Below are experts of layer 6 (counted from 0) of a mixture-of-experts language model. Rows are named gate (a neuron's input weights, with its number), up (a neuron's input weights, with its number), down (a neuron's output weights, with its number) and show model dimensions 0-127. Each number is 128 + 24 x the weight over its row's rms, rounded and kept within 0 to 255. Numbers have three digits each.
Before each expert's rows: "gets" lists some tokens that make up at least twice as much of what it gets as of all text; "comes before" lists some tokens at least twice as common just after its tokens as in all text. This comes from a sample of Wikipedia text that the model never trained on. Tokens count by the router's weight.

# expert 46
gets: "==", "-", ".\n\n", "===", ".", "\n\n"
comes before: "==", "===", "=", " The", "The", "In"
gate0:133123138086094153092126128131114083147116160136122096086115126108083069134126094116123125121109095135105106112130149153115144104197086140156150138121122119087140110142111130171107123168115113182118155121116155099127162134101173146199147090123117131084151132136102169156108144117151086122189132114123141081148139120123123107147161131114131153100114132133116094171140102124089092088123
up0:151157125160130106139120137127191116127132108128165198147113138191165174113138183130106150119141166107125132166105114114122128147076125124112114117150146097150133141150145121097105132096151126056155143140145144147149111125137108146058138184106109135178115120134142098102187104126114154118095121136113098175110113130134147133100099127146131113153137112113126160093160134154161145141139
down0:104129103108118130121147127127124131135127083170091123060140140169120120090122136118090150127127160137121122145115155131146137071157159125094106118122183141167147158168123192106115140133136101122138156110157107124175158107103090163108103111117151112146113118135081130112133125139123133158142116097105128127105132149147107163105159119116108127114123132158123123102119118175130092134133
gate1:148143107108129153134132125137130119139149137136099183103129105139104176164089156106120108125092093108135144120138133136103139064174140180136144128105156096119165145133111115113103144142106114144098116134108120142123143137114137127124132160164108138130091125136122109148154150145143143089068092135164106156132171104129113136136154123131120124153106154128140155109136129112145131115106
up1:138142120133133146108097154160130109112169139146109171158148121124135132170114156136104115176107166091154159127118140132075191094133187175140112129101133089136115134136160119118084145138101140139092141139120132119132122159126081118104121125172115115140101148147128103123104114133115124154079063109144107174153168139131102150154125139129131133145113119134143164114120146113137121126104
down1:094099115131154129110103118143110134137116112154093131137122113128114140103148093138117150116122099119144142148124103117120097157098106106108128142122134137187152161110143051128157182128142131140128123137125152142121135173121194099089103162120105100180178106160155170109103117130164108098096134104153112161118103146184137139098109109126115137130123129134124120114137127140150158125124
gate2:142201170134138158112120129093148157118107121110121093111152083087090150118154158153079122117122113149083126127107151099171097120156099107136106116128120134153170144142147126088077104121112137105103129132147129175103106128119091132107166141133107157121109127113131168101128123116109156133095112150130095137113125121145135168148118065148149118132121142166176144150087133151144167078121
up2:139143148163137123128079078129157108122123173126156102155161127127122103101168116137145166126134135165128156125115165108127157105140140131161137132133093143076118147216168135126118154118127144142105088095132134126110094105073153143125156130123124144114157094131097122136148139101101109141133171117122139080125106145151121108138137125137122132121105161127139115166130115132143122112147
down2:110110107136145103138099134124117108122124157089117071140085097143133129127131166139154180106137152123141119086157116097137083160096128085109155157126141167091116107140138092142196115152100131162152146117117083118134143119115098129110152131100163108135128134102203129101150158103124123125127123147121109148129113124139113103148106090127150131095151152127164164131109152126137104144133
gate3:094095150114138135145130122125096139102137106070148161138151141137151106126136105077136199150164139142171137123169167159122109122121164138077181153101135171118148108110163125110150093099129096134124117136138103113148131135156102110119136088112170110147080076084124163137142114154139115121116128168150096130113141087108145162164179140149127126158128120106132082127098148086112158126135
up3:143143084144118127128120155129120072134159153173143081124118149100129151141107148167126116088094145121116132118054091114112179133115147128160101105144132104128096101168107137133116164135113140132125152117128164138140124108137168140145127117116154145110180128158145110138127168108081104130107134111127157142146113135147118095104096105104112140079142141144117134125157117154126115153137
down3:137135151124101134109083158126097134138162087124095140108138099134132099143157149144145153168134122102136196106139152091158135164155127104142101108159109095111132123152049214089133112091101113120129102137140133117124128149166109120130159179109116087121086096137115135139145116110175154144123123121129106117155164095126113152129152127156106109149071117115166161132114127148177140092135

# expert 75
gets: " ", " b", " r", " d", " c", " f"
comes before: " |", " |\n", "1", "0", "3", "2"
gate0:147130141160118104146142105131111111159117141050139135127145069108119122111168140103124102126126124117137130139167146061134097150142136145142118107126146162133140141154099132138059112118170193102114150114131120105132110128078136125158135153159134142143128151116142147149157181152159140098166129108085137145117143131108132087140098100158113096160145137141146156167098098150170121151110
up0:132087124145195135146117176164123079156129144135157112127123110150130184130114128120134109141126133130154158146109117131092116098141087069113097115121145097108071137080130139115124136152150130135145169123138147145105112133110118172131135109142111117149147170121101079156138112130109149161132148184126149122108135134138109114119131132130130121132106093133140086093120116041130117138158
down0:165123145140111191137129128127147133173133138091175163138155135145105100126117134116088148164114163085125116128133169102168144140136111139114138121114174115125136148114110134134138100154112123104135118134136133121116148109129160137153160149127131158158135127160144130157151098188152114129165132080125136112116117118092125146095140113107158091165121173153125119093142139097133122125127
gate1:124148115095102116133095145078135125127148177159103178101148145106104141097130100101179132085157100106145160134125126107136130107162147139160135166130121153138102124113188138125119127102137108142136120143127128131101156144097130151097106135115154100156160141100146185097106097113124134120106131145111107119116099126104132180100149149146098121118125133094101136157155145107088084125102
up1:161127099161127141136079159134148142103158148144136123094110150123121130128149134115166127100199133123096170135157125135107065109147115121119109149100140137136139100115149134136110125118153122160142165138171084116120125121106112158134093167148150089183141090090165136127108122112111151095142137146093104128148094177117133127075157129164133120100132125124160122118112104099102141097097
down1:161105080102136110156100126121168111080129142098123138124095087118103148132166108123115143125115094167135092103132152080146122126124128163178087110111166096116118126137133178090086150137123146142095151139089105171150128125083146082121156106127113150088143132120160142137116193151085140116102138157114190153147130162152090131120120141133157124117128124114190131135155119115112137129141
gate2:137146129093164142122106138114114121136162162160107140168067101137132104089146141120134155130087148123112139135099118142138128076104105143077137093124117111131133207152137137121126126136137130099150081142137115094125159126160211101147092137111119159138166078153123125106149130180106150115107152099116122156127129150144158113173132127116132141152123103139123173135091148076123105139127
up2:123144094150114106119106091155130165125126133148121124146129182109123105094113140166103137154150134125127099129124175149099150174130101144169117106172143113133099124126137130184151115134111093117117096122140173147149157168141101112094102144151121093121117168094113154123149137131100128106132094140093103102146108131087109099126157137144118149114159176115113110121154154164105121110099
down2:130130131103086088120118109135160130108146129153149134154114142136102098104103107134078078112129144125151124155198108111147169118114112132124144138127108113117128112157105115081146088170118114108138147113131120096153122144157125107091140130111122142126160172121151117117156116125155140125147136151140144114135103157107152098116167153110109140098127169132148110075162124138144149127107
gate3:088167121175110151142113117139154125139131131119143105104132160136140135155141105073092170132103131135117139118157105106128114098136123119107136168106166159107122133161105133152166161128153119103153102115132114129103117109132087141114171160114109135088127100151077117191086209142153140171128102134129108164133123116111164136106138152105146112143135102128123157126122149145118124120151
up3:182167151098153092177150119109094135125128122091110152131124110147129129133146127165175096112154122111111111171090172172105131158116113149172096123128116117159151154105122131112136090115149146160132133119135147133153122108106148108144122100125133168127110139091129168083138084105101087122150171106104133101091107100128157121129080101133117099109148118129137105114128110167110134119091
down3:154128164140110141177111119131107125156120127110095101122160112126107128139157143091134074174133139110167103115075106144145095150122121145152157169136138112130127109133140156116082144127141121099188117129122166161157155119098151125102133166119094150117161128101119134155091117132167145106146142171122145110139132106137143108117116150128149110140128124066119135105172142117146120157128

# expert 44
gets: " I", "I", "1", "A", "O", " information"
comes before: " |", ".", ":", "\n", ")", "/"
gate2:134147104098125116132117133096139085195139137147087146070143101115133117111133138121134125147095127147141099136125166088134103129112109176132125119098121102105100118137130113085137097143128150142136112107146193159180131116162104126124133111122106124146132109183141145122135105142142126145142087155163111110116107112054078128144090114093157140160110112097151152099146118100131074109138
up2:123120168125143152147143118143124144131128085143132085122147100099133114125149098101101142114116089122120128096143124146098116104108109115126146158134117146100117117142083150141144110144137111091132129152115135136087131124114178138131130151137127145112129114098123137122108143151153141154140117103104150183158168151139201149112110106123115147104164149175128074157118164141116159156142
down2:176147144132142120143124167066113151148129095131127138109137143135147132099111090109140088124098129153138137108157134143101130166176094109137154113144141075133145117131124135148118116120129198172171114114188097126148157140158136113145119112119136135140108096149150145156135110111112109176105185120177163138153138139098102126127141133132129186094104136161096063142136141101122106133109
gate3:093122113099134117107141126148129171143140109138112158125185129157134112138115160133163132120077132131098146089080133122143120132119127163055115146095113128127152116118124118132113101160097143130148146144096149133142133118136130121095122131104121132159114101135165116110110106112141135114108122139200144140145131126155084145104162159104137141134176074139135125144181146139125172125118
up3:118178048152121157086097115120139121143129151138153094108137114137136118108133135124129129154169111142085159127102125123138131105115140163077118118171127101126151119120149141122121103181089130093131160163128138141116144116129136140140113086092096163139117100147137113133084132093171114125122125142205141148136122139140075135087141153088093114142092124127124133143193138090093133135153
down3:108146142095131134157116110164093115153109131143159134143117094121126143113131082120137140161100138123163106128132098106120174166141106144109154111152103091159132165160131129141140130146134142150110111107112104125133096114132174147125137102101122093148142131162136134106143141158102119134135131107147105143129060162081103128194101093123120129091160087115184159114096108166121126079115
gate4:096164095115122139073093119143134123104169138104138142135131155116135128108110152119146147135108108127098118094113131118123145143141118169116085129100130119143124139130138145093153104118090107105141082118090127153131122096104133139087110118099139105146140163129185130162093128124147092137121130141183118112178116166147141096114145148120094128131122143159088107093166131106134106168121
up4:120126129129101143127117112132073167102136111121118097149150122108138117120138084115161129084128158142182108099125135150133105110107133156133104145100113172139126160066111134145128112134131079134140087122188150166097128155124109152131153102098119107147175118129108146142130141153133123192140106144112134107164106125138120133124118109120145122128090123142148114122147132131137197122097
down4:144116129033140143153111137123096112147124169158079183109148102163118151117133116153105125129095107151137119061128136105157183132120132135157126125109199129122153123079110103155141118145145141143143102158112107134147079101163100140139150180145131120121113128146154127124141108130140171154118124129168084162151137120137117116155101163097143137159122141129165136149175115114113096175097
gate5:149123087127133107126146151114143096121159080084143127108197112124147100153155096143093095147136118117102151124140099089121146131106144101147108134119135161142103157121074129123138118102135058116167144158128100133059157131120127137148139145152126088105097186122129125145132158130131129149101155129154118163133111118161151138119113141135167111115145130128187129129119157167096139175121
up5:126149125132113136101119140124118164101144105119126117128163143126131120130169131147128111149152131168131142111117154106164147113114125145127104126113151139123133160147102117113163139066128096128135114144109087144102122133125122141112140134130130091126112136127165142123151080085112126111128122122164117179133208134159158092118145124150148096135085110113169119125140169158104158146131
down5:116144129127135139108144109124116107117119164117127146151125153199156149128135142117131135155115118144149123125115093113109133068120149101115132132101100131100163120124115096142123091170136105103123156136099117134122112141121122117134129113058112162098175123080086158148120123133089045131106166156132105203136105104145145144138106146096098128153075111118147167090110111157131126118139

# expert 90
gets: " ", "200", "201", "199", "198", "196"
comes before: "1", "201", "2", "200", "3", "0"
gate0:141160161114106110123087111125119086082121143146131134109171111170130108155132118135114098141118106113153121146138155128124141117123158175137129116138098126074130111114120128116116158106132136135109100109091143106103084130130167121124106112128142116086160107107096105138180097118120104147129118160171123093135156122111104101141122107111150161140138115100126103159120202123173122149170
up0:134110107148148119112115124141104154127111157119125148106145118155144155124116179174128106122079161128105101155127156122107161080146114157140109149135097164064115153141114128148127124110131149161132127184116123171087107138132172107134117147123131126114094164091081075146121157127091140158167152120108084079123134127110110145120087119166074116139110136151131131156156092124097126096146
down0:121109119161138107127132123198141143144127133145144170108132160178154190130156136077148131178146134098129125127116116115136165116143103091117126066127092088111168131150154106166124067100154172111124122096130148112091121124158122132151179120120137091099107125113155064136149143109124124177119145120140073153127134159127107113102107135133127106125138156133154106135140162142106127144118
gate1:092151131130098139171167117135130176142166141105123119081141132110089114143125114105107100127105135108104116116137136137123107115134093091101133120096190141104162160121172144122194098109092094123112093125122139102117125136165101173120136097149138131121134139133110120126085129158129143154124097077134137149154144148153093127112176136190134117105146117115154137130130170149129145127119
up1:113140129094139112195163112101107168127174150118118114101141137103116109138137129120103091106149126094107109123128139133115116146158112080090129116084161154124134161127146128137173075106120073103109067138122145122073107141156117134109113100126159110139148153119123106132105128143159183139111139105162153158151130164130100142134157182149133087110167118112157128106104171142122156117130
down1:139156139126179092167133113151147126123133119157121126082130143109108162148159131147105098127128175136132187136167112155121140129161085111147176135119114157118117153128143138138067107086149118079112149104132142131125123071159122153104100144157115148135152129111131133166109120125129129135124113110128166097138113143117132126123090151078153115136159115153116073150097116128133100135116
gate2:162124140109175111094116116134138096152099143082128088139115092100130154106113097116141132110120145160169137122108117137160134102156116132119115143139084167123134138154102134140161101116126126135135131116132155120137171122130162100135173109136161145139091114143147123131119118141094117157111125167111145125099122084164130104109105141137156099103152108118130112167132087092133170093092
up2:114101100178128163138089101129161097118113127105147148150143104127132143116128125116097093129150136112124102127092148139101137140108175097132104201112133126107089142090125133146119110090126114147121088103110162091115103124098095109158150127129146141108156121124129127074132130108096155112137151160129149123090181161069167147106153159137137156123102104181110096095182102166117137130147
down2:150107159168132149102131127113142151120120151120150166137115115156127123110116128121136123129082082114124092084113139097129133153144160151125107124123121131145128116143122000152133116118165145123152142126134109138137134163126123128127142148127121103132152124157119144126145157156116121139093150131134158145117108168110098121095115117142137130109130145117129119172096095132113105145136
gate3:115165114142156142123139118105111175122138166122131169170099123129114132145130130160171146108111171139130130133149176150129128116134125124138133106133129110130149159109123122134070132162167126117126174130224143142109150150090144117123112111124149101149069150132091140151171146186157118120126102144138099127121096094071136112127123118137115089116123143135123152164096118147106138143117
up3:174094159130085134137110135131160056146099069109134093100137132116171100128142138104089124145156124126124126146092114102135148110149120132168151145107171106107114117136143132149145136116111144139130139166083095113151141142159105112160145132125083130137153153115138181130115100124119155113119136141121140159113130171161140133111106109088164120097104097141124148150136162130149089120113
down3:113138101116174131165131110139103133137146161134152116151111093092132131145110153146110076122143156080171130156123123092141108093116131087111114117148121108147113109138108135146107112156129132132097107119165162143153110153145132100116103136126102114132118108147135122119119148130136123128163106132155111097112166149103149097127122182122110135136144104144138134164194156100104194120141

# expert 26
gets: " in", " to", " at", ":", " of", " for"
comes before: " the", " in", " a", " his", " he", " to"
gate0:126135163111104131140134138130109130136120148152098132116160078079124121124130100105128134125119105161160144129161119110176137146147120133187136140108170109112067100123115131143125105121080115142131087115132157160123112123099110158135151126153156134087145142132160098131121145133124171135142150116159150161150129137096085094173119188130168077144122160156113138134119139121146152119165
up0:143138107121122111151128118141115140114090093142142176121114133109142099130081165136136083118150135136127132133201124116146153145146113134191131136112177121138094126113078134133156116090117133146142102173092138088124134136146092186110109158157124136115134150165143136155139085134147131122142125158154145120111082160098121083169123173132137116118133124144141144134157132141155104076123
down0:160091116112152157105124142175156115141130125153132125118167089123131139153124148134137129091159145100131135122097144132125146094115119136102092105132142099128111142131076100129124123142150152087102099135136119161125152130114121178128120144126109130111163160133115107161119147127150126164146106130103145129102088121157150086079155152120167109148144151136076102124134108136138139121139
gate1:116141124131088148122167104146165169200132104093139134125154133140114152071105141145113115104156141126121156166095095144117145167095130106106078145104135136154133100173144132118117116171170153199110131114164123114127109130102143150126127170130141154119095112154103120130142106112144143154157137133054120122150090133150129159142118105161127086088139094098142159167136106121161147121121
up1:133107126074119111135100181117086119114128132170152133144098152090110140155125086135082120132142140179143129119151141131088146085171096173134148121115113143104089130173143141170154131104106129151137141139123094124101140066101103097120138067138115135149134141125133176109101201106128119107111131144152122109108093128125163101135118148101123118150100108135166139099108128124103110133125
down1:159112125092102101103111125131097155109159087144088142129081180143126126151138116122078147100119137129137162149114114178124130118108182120073128111120120099112091084120128111160082090148172105132142125145143119120157096073118136119121085109134112158100161093066137151149148123137107135118113178124152125092144142123140127093114126105116140152136151140135190097100146112138102143142113
gate2:103128170111174113156145136157151147111157164123124109112173083121144103130117121104124124128113087091161113117157109140131151092110095143169136174170149103091086144132144134153088145118130103114127100124146167098161125094111138102114143124108126126115135165111100145106068157139112089127146149151122137129089149136118105125124068151183152120162146118114153144154126129140067075150153
up2:134144115100176067090132125097108114141175138162148126074153159120150092131121104138154128113114138115121126148127141101143133114129141110160145092101149099064115139122158121142110179126094145092141111128146170127144136134114118123111157177111123094117117148117129126130098134146071122116155109105121150120114088161124150141108118127162196130167114122130114128126125136119109067126152
down2:143118162095114144101109120125157117119103153131132119120159151170112103126162113139172184167157140160106118117126103142138136116129107158137132120139149117134114119151130157106100141139147118115141119133150108090149116136120142122112101127099136124063147172117161127084123091132122123126110169117127136108122158115129115155096123120127146119079158124145141089115141088123137143122126
gate3:135129153137109165117164151133159129107128112141157103107124092081099132133148078104128159114109115114152151099087096157146116115107146141101140100118189108165114133156132131081118115117168155109153150124130135152108108149080098117125097132151125101112161104144136142134151106088111075156175140082162136145112143097125081162132111150147139144118107141136093148126141142130151100151157
up3:138140127148114092126072146093089111140136086151137155080113097117105117178108140120148104076103167153163134153146125115144117096121149163148102149132096142132115146092132118149152132126172149134134140072089125121116163114174100144101144107193153125143141101125112154138161157114115124122087151120139131125163072134095119103133117122147135111156115113103135161133153155080133132176112
down3:137109152138164138130166152146127119168126157126098143125093116097117137167158115128094116153117163135143131099117107146110150078130129150141173136116117120103132113149145067098131119154147113126104143145083192144115143101137129114110133124141106114116077142093119091113130144102144144133164150122107158142150100139113155138148065091115129112136129133130109164160100157094135138096119

# expert 32
gets: " ", "–", "201", "200", "199", "000"
comes before: "0", "1", " |", "2", "3", "4"
gate0:136145141110125150125140124108123134157127134125117131178119093084113105152122152111135142137097163137179130143145144112161184067140157135129119104156130166118120129111089120146090123141105135128122097117143151122127094174084141095172110112119135150119115128154153103164170084136118179088122131106098167148128100137089106128130177155137094118199119105134133133104113097127088112153119
up0:088162149105100140125146103149114118123121147146102146172111109130110143132106139114129140112129127138130208129127092116148129131122129126149130135113129150143134117106128117129116119154141135145163079153133100119117138125105085089113119158105102146156108131130159134159114116092122110054116154113128094160138099151130130115145171124112078145166145111110157163108098167105100109139116
down0:143134104104145144083150130110123153132138126156158127129107159129139083171139058133134170143122132102128170127104107118128138159147111145124166142112150164124132147111119065143147136150088117144124145119109131112111106099161113095112113113094091143153142144157140115118162100072149168080178138129150110173070143163095115145126150146134112132107134136120079171120132126099115109105117
gate1:126122136116080099127158103166142162124094106135145135107143151138134143093137074116117120158145131102130124123106120103115151103134108109137099155111098127092117126131110130139103159150122146119166113119097128129149160102121144118195143091116100143136124108143146115163095130122148130160086135136137147122135103133126146138155170132119157152153147140140110140136105143095113080162132
up1:143109132123160126098128116108127118139157117152144096138116118094124131122084176094109115174110135119138107123143137136092118128105173132156141162119157101120143124144119131086129166094123108140126135154139127136145090135133143125108141105122176110118123173146128113159133098121121120094104154138136130128109103168164170130104132122122120127145100121171131108188125142151101141110151
down1:134147127124086139153095112094120111158157133125150154117106135134093129122121113117134160094127131095162121139123149128100135108162126141157097175143103140128125119151098154152132152063131111173116144127133095143134144130126084091111174157115106121130113061138115158101107136141056121089128150151122159136154125088166094141131144171137112163131173162148122166113181152132182135124113
gate2:121131154117128154172116131139095126166148105110109116147142152165114123153099104134122166170138116083134065154141120115124151152138112135164122107149143113105139135085104119107140116148135134131130142146133087106151080110079104139126116104121104112143116118127154124108114141129174141158111129134074131139154109169096128147165140137108132147108151090142107139088170178133125095140139
up2:139135136133099118089144094143096122149123121123121145149148123120165158154118134098113132134101092111098153103142120118158105127140108150132128134138138152135120044113137123126127116144144139115106107080105159135144159144146085125095123128143132083105087160160141154105137075104137125119132123131125123169136120161111141086089119162127118123141118138092106128159124125129099153141114
down2:137106097168106156102166099103087157123107114117153156145123086123130106157139132126129163128128125138078124119110109104140113120143109130109148171148149105120170160186120106112146128105113121123115136171091150102142144190161101094144126139122162111148130151119144130129134128093130067114130117146112127126128157099091110130114156103131139092118148093105151199138171122126088149103147
gate3:077117132121124089114134080130120122159141153085139125160167125130113136109103103135145150151141130129175125116092130154139154138109109123118144165107186097123144128094112129099134109123111116051115167124153137136101118106124163141138120089099135124112096115138079176127130103104121115161153112128095130126171092126152128117131089114067144108108112142154154157129118124097140100182138
up3:175101111116124126121083143128156127118120134159148138135128136112150144117144135150161126158089084104088105141111119167165097136152112127163128145140140134136137116135110130102102098107163106157086117127117136123099099139156135093102172127154154110109158128147125134132098160130129126123119112092092111142140098144186155104136112088132125167176123127101128111115132152110120098163151
down3:166140105165078151137117108101106140110136172134115145126059155102072107075144129098110159131135120111152089157166145127130138096160117136119119119131131163127113151105148162122114099136109106126135149129152130130124160138131137130098156157115150131127172105133120160119139108103170120166114123127118132132145114152136098127142153133083114126146157119134145127123151135120152166148160

# expert 56
gets: "1", "2", "3", "0", "4", "6"
comes before: " |", ".", "–", ";", ",", "°"
gate1:127135139158132118118097083101116113077169156132167142121123121140140102114090190151109115121155098138106105136125160132113159103127134117126153115164152127135141145130140143106125144116139144139141151178177122116093135124119107132119123131102107111150112107121153146105120102133135139108130172136149116150075148118110117108109091141138136159119102154154117108156107108166107120106144
up1:131125141172158099118086101103099142093133112148165123133123126139137135102104172143106100118153093154109112149101139118103136121093105105115164103149138144145131115107121135126111130147139173121127158162196125073127102150120130132135149115113127106143093112085151129091151134148156156096091186161171138161085145135099087108089104125139144147130081163116107135126119096148102144133141
down1:156128110126106167173165139120141128116114113133134132132102144176137134131138109151147151080113183106062123135157122186126102149142118148150137182104178156098124115124132060113166147139100111144126091131136095119128126156073131093146157129102114125140153145142136107144114116143109160144140101143112140096158164105098159167143137156151150150057113153123126164084119154113129131122105
gate2:103140112135093119114145108140113165085125110153102116141131111179143173137137149154166087172122154159124112172142125126146135131140045122104115083135093108119139146129140141150091127066118131146125129139134140128145111146166101125132121137104153105133099124126159157118156120146116177114107141132070126094120117171122115172118096136136118132127104127154131127128149113119147118121145
up2:117128103117103118151143146101146100141128146096128157118114147125068081143119086088102150134098112106166129123150118116119125141134130106108124109136158125157130107103091126129146153159141153135140142133165139078135153111128119150137132111121111128078117161110145122125111132126127117115133105129161145174142156108129119084107117131149143133121115102121107120110134138148137134113086
down2:135131167138153117110072135150141132177080114142123144097173116203115122127100149132127133119106168110080162135143118137101134157158143140097114123154175107145111120161130119156139147169084103118098140128159117148136104135153148131073168104130118144088143156146151066119165127141149135104163137178111134135150142118160129112063101144100095173109131073134121102117133127149145146122144
gate3:092106157073127120129139156167130146097165161140172137108130129134126145144102150140112161147132119088113106097129133139150131118138147101153098140107153121164173113070119126131133119142145157122171112140144125115104162129152104124080186094128115096126058143113107133120111157168116133117127128175097113162138148130112127128146137165128120123171130115134137114133170089102087112167134
up3:140147105168112121112092127104134117144135113092130144143120123133141076134138104145146148106109124122128176178100097101091113121138137133144158132116080151076136094185139108082115136129111062137125152118074136165132150160109163125156146141130097125113133110155145095146158120102197158120116116098109155131170093120138130122109117121089129149075149114171102144111119131095111155150156
down3:115140091128157137153133124104122118123095130143158149150131097141104118105148159090112108089103156131146104145106147055109139114096181167126160152151101117114149151120111181127104130115093113095147096104131104146143112142118124138128132160141105131111124124133134121110079101172152145162124139099083069101145091143157142114118096111127137107137107101128118166173110107155114083137127
gate4:120104088133091157111100139140111127120099095163097107135109135168142112190100118180096112082153085113105093104137125102138135128125120119129120155148153119121150127108126145119144150108085170122120127121122130121144143147106139136101094153116132159126089139143156141144166136131154123111085085123161167132121154148097128142128193102139141144125119074136066124112149129168104146115120
up4:123105093135125133083096135136150108140085107132118120140082159162110098180128146142109126096115102104077135149106142094125119129122121086102112138135102158094131116118116129120141128148103201106111150166150132100139160143125177157133120143155141149154092110156163136149171141126125130121095072121153174120134117159081132144109193129135132149115129106155052131112154130161115112109135
down4:099121154156070175177141140134184095128117139133136120128085143151125111109106118164123128133136134138148126104096064159133114098100091177119108140112142170135114137128121045097124137130122146128174106138116164117118111117121081111131116165127099113127120120112132114114168120148121106104115117121128131125158120111151136171158077104112127130089122165100133132118131124139144112135153

# expert 104
gets: " ", "201", "202", "200", "199", "198"
comes before: "201", "4", "1", "5", "0", "6"
gate0:159140157080140131107121128105146139106154104131133116130142112120150166100153098142162085149156097177115094137122181092163120134150124111136122135105069155120155115148143139133096152139148129116163146077133217124120131125084103117097147105153094131099132141129141141093101178094158128133128127095111126114109095154200146115135122115140134143137061135141123138109088122093133134107127
up0:115166132153103121108146156141120146144095136103126149140120178127150088142114097167089180145149149120121158148151096119081106132081130163155111119134130134110102158150108126131134139135129175131108140134123064104117119121171147136115137108100141136147123098119123113185143104121145154116144138104160117121156123094091107147138103102128126083111163105143144128152154146163153110108161
down0:098137100111175142150108161113103113150112115101087145166139126151149137158135148139139140145139132146104114141113123129130116178118135131153135125132096154109153137160164158089142057079137111134125090131120156098114173102107137131141091110132111105139098132075130144144071099127119138125140073184164093100128125108141092084117116149161156094113095114113125113104110145143144146151112
gate1:162139116173080132133119155142142125146121103074123119089161155141153120077127102142132127099111121138174120101115133102123123153101091132104138091145124100170143154121083147090122131136175115112164139150166148175088095145121110105115150140125059085133158108119145127104143087169141142169147102113121114135144177142125087120080163114144144145142096113130138102081101149127118128171141
up1:179162120135125108110119155103127119143113137081109133126168136155131133120106122136095147079133090113136134087112141102145149146101065142135120091137129075180119165092139120080151156142104123113125120164125121175100121123120143089071164146124112092121151091095147076099088059137166132170106108137152156162125175136135121137139196132132155131111145104103114139124084172133117130146155
down1:146114136107078161135243089113140142122149153140132146137109103178122112136148125130136171114138159115137132175141118122104120134129097105140150127117110107117131112110146176132087101127101151154106132162129112107139133098105130116164150090083153081188142147086117104130161093140127154156116092108176161135144160158112093160136166090169109117137107157152147098107144128155168126078141
gate2:080089142116124118134144139172115110145133133131122136100092111116138150136169118129159147111147174136172113149147109133157142129143147087111094146129135117134123130127086127131138131099189058106106133097136134206124147158106120136119132136109115127150140121117068118114154114158139119124110107143111092154127126087110115124121100123151113130128138128109088127114168128115102118150125
up2:161172117104127130123149118115122113129123093156082101162131157128111114159119132176169132118099162169119129114125120173145075163127102100141117093117092097118148167135118127115095157136118135104158079132156110117160119125100154118091164078136150113096150152169117114155169184143122099124149104090152123105098101132131108108131111167131130123140117157096161111140134170146163160172161
down2:101115133089131113128139128104122116120099105129147125106127119110117127131158126132082124143119112133140101125120133150087142153148159103154146124075140132103164120107142134155108134113076165083126143152065104128084122128142145093123102161116118114124124171128080170143114189117145125168102140083161122138158145158115119152132117118115114141182120138113120117123130126108147141129143
gate3:135134118139145134150109107100126138085153141122109147125158153113127140120073163206187153176118108136127120104145134146106111147095108119135089104127145142132122095111106135101112138128131147125158135111152132102093125137155107144118123117097159118133167085137104111122116120143163105139128124128101106153120149115131123134092098092088149163125118118116155125121111167133106087162148
up3:123120116108133148132183116105109093136103135089110117116141128111095146130163121116124124085128150106089117140096137085149158104092163170068131147130131141147138130149132122141111116128123098153121129123112105147163136148090128130135152088172113149101182156146128129140131142152128119125132110114112137171096111136156127084152135142158136133129154098189113109082123120109095177071152
down3:125128141142111157163116128102158164133160154140134170136128132114123130103163127094108153101116134118149139112148147105084118157163122137141115114142131142154109167125140224130119134093133121141129110080114158079157129128131109139127145133145128088152092122102143110157117096133151112127186134138124116131137141109128109126117102095165149099093158103111149124132148110121108112145147